From a checkpoint of a small mixture-of-experts model trained on Wikipedia: a variant of Muon for the experts, 617M tokens.
Below are experts of layer 6 (counted from 0) of a mixture-of-experts language model. Rows are named router (the router's row for the expert), gate (a neuron's input weights, with its number), up (a neuron's input weights, with its number), down (a neuron's output weights, with its number) and show model dimensions 576-623. Each number is 500 + 50 x the weight over its row's rms, rounded and kept within 0 to 999. Numbers have three digits each.
After each expert's rows: "comes after" lists some tokens at least twice as common just before its tokens as in all text. This comes from a sample of Wikipedia text that the model never trained on. Tokens count by the router's weight.

# expert 11
router:525564485422474541527548494524484466474464562584512468508562476476545478527445469496512455448436602497487462514521589427484415502511487525528453
gate0:447519544482453514453510452462543501444473473567524586541501504532519469479462564591505524519558544543501538519505425525476491586481512585497434
up0:437461511602427465475529499490482579487577484513497511484558471471521522473457586548512506560523488482526497457550440524484565529558566558545432
down0:429514427469492501609425470447554501479574503485443473555476508471544550491490627549471539429506465501411559503435515598519490402520465516434482
gate1:563508450547464496434489506490517555504492522495428520589526470523425512445435521476581571527519456379483452519504598552573552401471558572492521
up1:505456488499518420504508463495424552549548458523500515538554456487582483509459512466417529456496488623489467506525596492539525428420545620479424
down1:432295455506509483531523463523580460530548471484518513499488512532422492580490498560499472466502490546469495520464476520470395541434495435482524
gate2:507389554478433496449584425502536469459467480504451544508431383531544533475492530421449528605522487490447514469445519539594605407493481446531506
up2:533609542453548520622526545582527470531452462529576489506536541463460544543418517560532495457476491557520538568551560550420429624563499505526533
down2:520518463449507561418516514510549469481509498493514539505474511418577526571473521487555474531537407554447496480623495547446478559503415449354474
gate3:448474539519453558492529505434458611542579504516435510569466463465518505598465599451480548437513492538450483530440523501541427504559480584429549
up3:557526440542488400480492457534431500471472532415504528451565486545475409447486454440518454604453494495498557479546510493552549473472553452543427
down3:478413517507479513529497588553444544550477551457470592448486570492471531445541392482483437587448474524534533444482488436530502501523510501426434
gate4:482522518437449536488482550514492428466470462505648507585558586549541480517469551566466468528537545475599602493476431516494549472590407529512475
up4:496538488491455512519425519572507466436497419550577480533523586578563521461449547452572468477558573521494502553488494580497563411560477498497500
down4:557439443441500401598593568532526412447532521467448421462514411450543517542480556506425547507551608512504470495437510504429511467408544512475430
gate5:563519426536530478549551498506472482559513469475421430459458522438548512538452445449542513613545570455520597505395467457624500537454476427471400
up5:529466510535475566578522563533532554529514386481471453464382533432478471502424540474640417570494492502525540543390534482545564542471495430535412
down5:513456454525443494533451438510502530431500553491502533508503568545474458446559521510482514559531463522451614538443551542444472439467443452527510
comes after: "\n", " |", ".", ")", "---|---|---|---|", " ="

# expert 1
router:426559450562553426532590536473465479587512486459515412535552495452538552570567460452456460519446523449492410453618515427490636465576495608497454
gate0:504513565566533540484478461615442443531505426535484490486508491526496507477454518569591548477548472547514470539559527442525534509499494536505541
up0:545504577482562512482505404606463473597512454494528483520469497519504539482484516550532577470527443599552477491574477492534536423470521611477460
down0:507498590485535590540562532513489483606444457451499458500542568552557467476481442530447580507453468505498492494503547482474509450598415510585434
gate1:555479486516480516484437580551503497471479499561575564509502501471512511417542446462494414563563582468565590557490572474500555544498486531473437
up1:530500491544473522522575519496527450510525498522627483522452499557516553468423514487498418526514540521489555509449463502489482494494603451426494
down1:556419470478503510488456404490536423508523564526469467502496547461475468524527470538505471496553525541408540509437401509466450514454504433556506
gate2:505533495524506427476514517433510512460443554424515575641491549514484556540461595506523463436487444616579417452489605481472530450473488506483530
up2:475523586488589504536532423517433536466575474554503523461532544551444574541452450563544505468444508464445505599459520436453529525547552438461469
down2:370623523507490467433512553506535504571536487478557486504442464429522474432560506439519566573454413431524442482563575543464418443470499470479522
gate3:479518595504450396471504515480517487499483512564531492493575581533533529457464552462522523507439587480488540496588526473502478526555387484490450
up3:470475533557518471499532568503608441505577520540562545492503524578519505486602549482557503538517543475506451589509581375507507467494422527539580
down3:542570417509492495597444453522518512619551495459506499367522535406470487560432573529413409444506506386595501512513521500402488519577498439533449
gate4:522537454552555502487502433415512543505535396600499582450467601475428540440494483417493421543567446498559565551511486464482445507493534558465454
up4:559483509558491570449421463519469520484493606460503395493559550453414466455443556617515426450549510434499488546537480554546506469538501515592581
down4:501449446499534477483403491449477506433496615589543499502419466584482560502531446422602410472550465497560525483505585499535443491590531494451456
gate5:582460474600573495386440462421505394490519491470466541491511535514460495512485491524441548517533435469468512450475482547547444535504587469645418
up5:518463433486529514505485361538452407523493547491495489519484446427485481397389459437482479497622576443449591371485486501479541581415498634488510
down5:517522461476627495504479480465494522529467517451475533461474503466475520486520480427521454457502502571416547510558489542512571439491525450460594
comes after: " |", ":", "|", " on", ";", " ("

# expert 18
router:410488524490578515530474521524541466511554490500508579528475565525521597593543578510455493591550446522552482523488446460520531559462460492532521
gate0:582469465482515495482516534527448367509512478514483470485468477437548435523476561598572546425510489527516627529491502455527562530506371505568465
up0:535472528521518407532508534556562458501510476533538586454534430467462435516448505554538596508522532445391586563564497412530524555526352456555462
down0:484453473466437428469637512474542641469513454624512515433513365581476432421548536525519469484520517493426437476446538515489445474461557533495455
gate1:487511552492566465566552537554472382570532562530499548512537499422473402540545474555521625528496459474520373422464522504551425523479491436469447
up1:513516476456437531464598504483473507525522508548595508464496492467555419491402451561418508494473470551569418387504482504491376598495497347484511
down1:592464455494438480533512470513470537589465512596536576505531523485482519446515498469532467499441454536453454493515505565479481519460525507481462
gate2:515555504525445487460520528483483421520579540455506442537612441564512493474538500509507578481477474569509475411563457474518490469560555468530386
up2:459509548567479424466483514446496532428493580528471511567501551485517484452388436433530488481447544532482444359506531511468427513447513585543349
down2:500481481448445563557446508544472473506431503488612577462439414549517546516517508483549559485629512496521490493572471449585547408441543431530507
gate3:475388537501480432554439440498426545491591423492456440636449552525533488606466488500572483496588506428527461411503531530532506441451515562464482
up3:428408543531509511520449505470506450559565508441434428515456496490496427507495482510403488515499476461434396417444593509483532459484569453448490
down3:464593653486528458570343469471505544443542424560406502586396501404546521470563459537453478469525515549480462450562510529526442524545552498477515
gate4:496508574503502564579533499497462450510494456529430463567502415527434563511560522549410511437530511413431474573404571444489537514521502495581467
up4:471477578462509510580451559506538557485539500508499436631600542528450487577445453504502500527498539471490537488555470513472476551527502525478429
down4:527525523513473518532511521494484437499415557381552481446522386493484501598581552548494555479404447463472505409510494407589551533506521460528537
gate5:471609484398431469484545555533472413415577523539483547507587553544461449497445526618504514421522489494411466591446601511412524525526507468493498
up5:498339482486452424583451546456512580514515507515552496508504555540437525487512446443510521561480542516430554359501506511448584368500425510518493
down5:491550470538546549444484484469496459517469483475519494474529507420437503599463461539547585562527486433527580540456526516507484646552506467572486
comes after: ",", ".", " to", " that", " for", "'"

# expert 17
router:452432450516479579525582541592574524552503552534538427527515498473461506416547392405503517476539405442435442524553585450407538547475489462529495
gate0:499499494523497546471582493494468479393509520491503530517547508581500421516502540583540526479488457574438455574431511491546528522434521499489569
up0:485413474500435600510541444501413435481536473502419513532608497611391450509574495528556496434547530510406554557454509520607501531445525512481528
down0:507546538493463588513522467514484536504508505401494532553628513538434555513499458405434550638440423486537497443491494472507362597485470484560497
gate1:577531556502477333557477480491512443474510601473466470455500555506475491504597394480477472457531502430537407493536520541467554421489496482534568
up1:487466432517553598372494531506531550508507427537446420478591445525579487506453521575577518499584502545498532516462500456455477524539485506484458
down1:417483407467482546505501489515487458565586466511587400545504500546464539451476466470466532470438617449532610514462515524546484418664506519539459
gate2:583531443487534530482565521510536401516451523502449634491473569456524438518575504487494416503496484521550524464533457430495455547484566576536417
up2:470471469535492478524469492524510540491445491419510523465492429527539449453464461498453441548543461440515576506462436518560557460482506431479508
down2:495472471530488509542561548481520541531576584487507445598491541519494559563504445545508544466559568569485511580570487481481511470620546483533448
gate3:468486482388595443482498590524503513440445485427632411442566461526482570448533448522552526481470538464526585526630432485482550615496531610512483
up3:439531538390517584465498480583449510422487487514586404487503511507478581573516500502476513541465442576489499539595393471496511530493460489591470
down3:511492499594494523442527432460516512544465575493476500472505456480586515533485472453411459381477556509506496461509571523542328421468575482412553
gate4:491532446451475481525438468481513513523499537376542542547456529506513408508421498478507507559426527522465553481379469441454463450470559520414466
up4:581450481517493479506546478510452489465616515525541572497518509527464516553433429448511478428426470568543517591510528499537441349501476414587448
down4:464532593553488474497481457517476530495446534556417631433514537521472573581521557494515530444456430447474574470564471505582431515450511513538478
gate5:549469513516517441521548559477452606534526455442469524514506457492487512499445433433581520413473397426525554477489433576469534581539551495491514
up5:506525617464457520508506571510422462515535490590492495490441450519549533455515469597490487500479510544410480465486530518559546501499458529558521
down5:574548468477597578541532547483446425462518513491553587542446504506549451483450507530497531577502496534568409578476594472501512484529460442482441
comes after: "\n", "-", "|", " Coordinates", "==", "Personal"

# expert 12
router:513471514494437437592487493541499397527508519416514523553456492416564485508603510453463498415424550460468404416487597443479534503446583432473495
gate0:477564490421532489600551533520502409512488531598526453469536487492540519524485472537409512489455475479418451568497441524548481498502524527532475
up0:479628445446551487597511520481518446470493525631562443508522481552517507463488435486415511504526461428498445541534476499482482543457457491515452
down0:409530481468485445552473462464538526535520498533487444437512461473435578497439512546458557519472404471549444487498486499551490594525455479474512
gate1:462628462537460529467553497498461548475501560448510479348503412532487404459497344578532514611432473465512462600489422555610462436512528492590458
up1:473462498532555558427508448382491495448484541470536450466512370476383446453586444538514508520480532531395480517552518581411544527515572436512475
down1:494569452533576540579515505616478461472626387392555559432446561448522461492513476508554552511496472352531474467460431542557495482535499536467469
gate2:423516544505534541436427470513542531457537515476442488603426598472522506455469567452526431415509469541462465486529443471463541475497501520528504
up2:452493509451524482484447507542530519515504364447405513529472561513548508473531504520488490455442431530494485552535377501488551471518488434448397
down2:508469465588457468387491524461525545522541487468530516485467607521411521525459480518466470544545522524423566522569491487524490493558446519470587
gate3:423523534479461471488453437501482543417531447544431503484468541481440398449460486489535515583564549520401562517440513520550426499507506539525565
up3:445538439414491431431395439556481585430490431492530559534549575543492473429489531494530495561611546487511510470560507573506432468494547561447524
down3:490433465562552405400456570530462593454521520430519458488437501552360437509497481388390450535435480489529459495451468537452443494455509444567508
gate4:547598607476575454445572560451535462534563442544503522470471534430532417440552477641474484482497485455603509611645468536533527560378519515468486
up4:552484424445464516482426395489515554417509508513558517489576548533461548457394530452596501474408505472520573588461499592529445503507550526427569
down4:528558483497503591515510609557464487558544546477471500498496577451482441435525554498495543471723508393482545344538487471567435504505509510472515
gate5:517547528495509482411469483555457445511566479390502575436503406428486479579463479562529546464525530495535554499495549564464433480404476420474554
up5:525496542488524537587453537435515561464437504595520423499495531496456554450551421437441449488455519448433441526468478427468497501611576494465465
down5:496477477481461568569364601490513481557461448561521571489509518551438568540504523455552622524416458544617446476513508501553539530477469456423536
comes after: " (", "-", ":", " in", " •", "/"

# expert 5
router:556527511545417414454473570458476497459436573533473538487458427467565550456464446521527479517441519469461417561481464485473407497451604596509507
gate0:487492475497618384566417486480474372426561607508449467574442537502493463557427570545400519482530431501464572504466439417543447420377466595571540
up0:622407498469566450595474516528596482390516427502385536519482477489500519456447524557475426527517494474594489462506448561527596486511452531580569
down0:423447453422491441459413449558509559508585536377456517476523507425580542532461528586575532506490507542489522553550443434445556487428468496498616
gate1:527529442560497436503451555562525476520463480535416503551452498533564436486476557565463497475540531489613575473422486469499539468501569499488507
up1:499539484508425498390514537475564557425599563489428495459527533547401474423511617508417514552504499576504498524485457475620473401583548449470493
down1:539522585552385418493465586536546458504536466555529546443579385437458470461481451499465570473397481436448523450516442466475586507505505470600449
gate2:547381556512496406478436511502546456404493457594519538517473565425536441443527481614541458473576528530473483548449452400474536460435498493567519
up2:557509496534414469534503558499468444507539457553521506577558502482494600535434560523508424517484523372531527487456399499497537539458536477544484
down2:552549527488487543429429438490579486469455486461588450392480470542493442492430533550456586529542481546528434536452534576429495428495516549525537
gate3:546466476519451547441494474476534476388553519549457532629422538589391587491459556480522513543546436443479472498481506561507491442533502523473534
up3:441457500446633510532584516613422591601510492508623477453507484609618511486516529547495451492450545550532574572514550527526534552490453485515515
down3:479442512522454532582490580486552507502588479416477459523538496498579485628476533547485400479470462499465569439426478496498485514486406511558603
gate4:492457433457529571492518414462609464492491409579517488445444476561398424493466477441438519558486447519511527548449550467474493514450468515507465
up4:604532575444465469456505634533428545513588522486483511597564497508610532435538576514546414454490559502495545419508445529549457561540502503563566
down4:517431528494546583489355436471519636447556566402571486406523473413491457537522463603517484509545518543558477475581470424501474487510497456510539
gate5:604534495489466567557452498610530471464501551467486447468592461478611502627454491532511457500491517440529480493513527448572512515524453505573498
up5:392450448546521494388541427489484491551544455553416496519461461441416484468575543536413542470563487602563485547547484482438533592541470457455537
down5:544539476483528432532548447500424443433473536419564504461505526477607491446579562500549538560518473587485566468467510568526461513422467473519526
comes after: " |", " 0", " ", ";", " 1", " 2"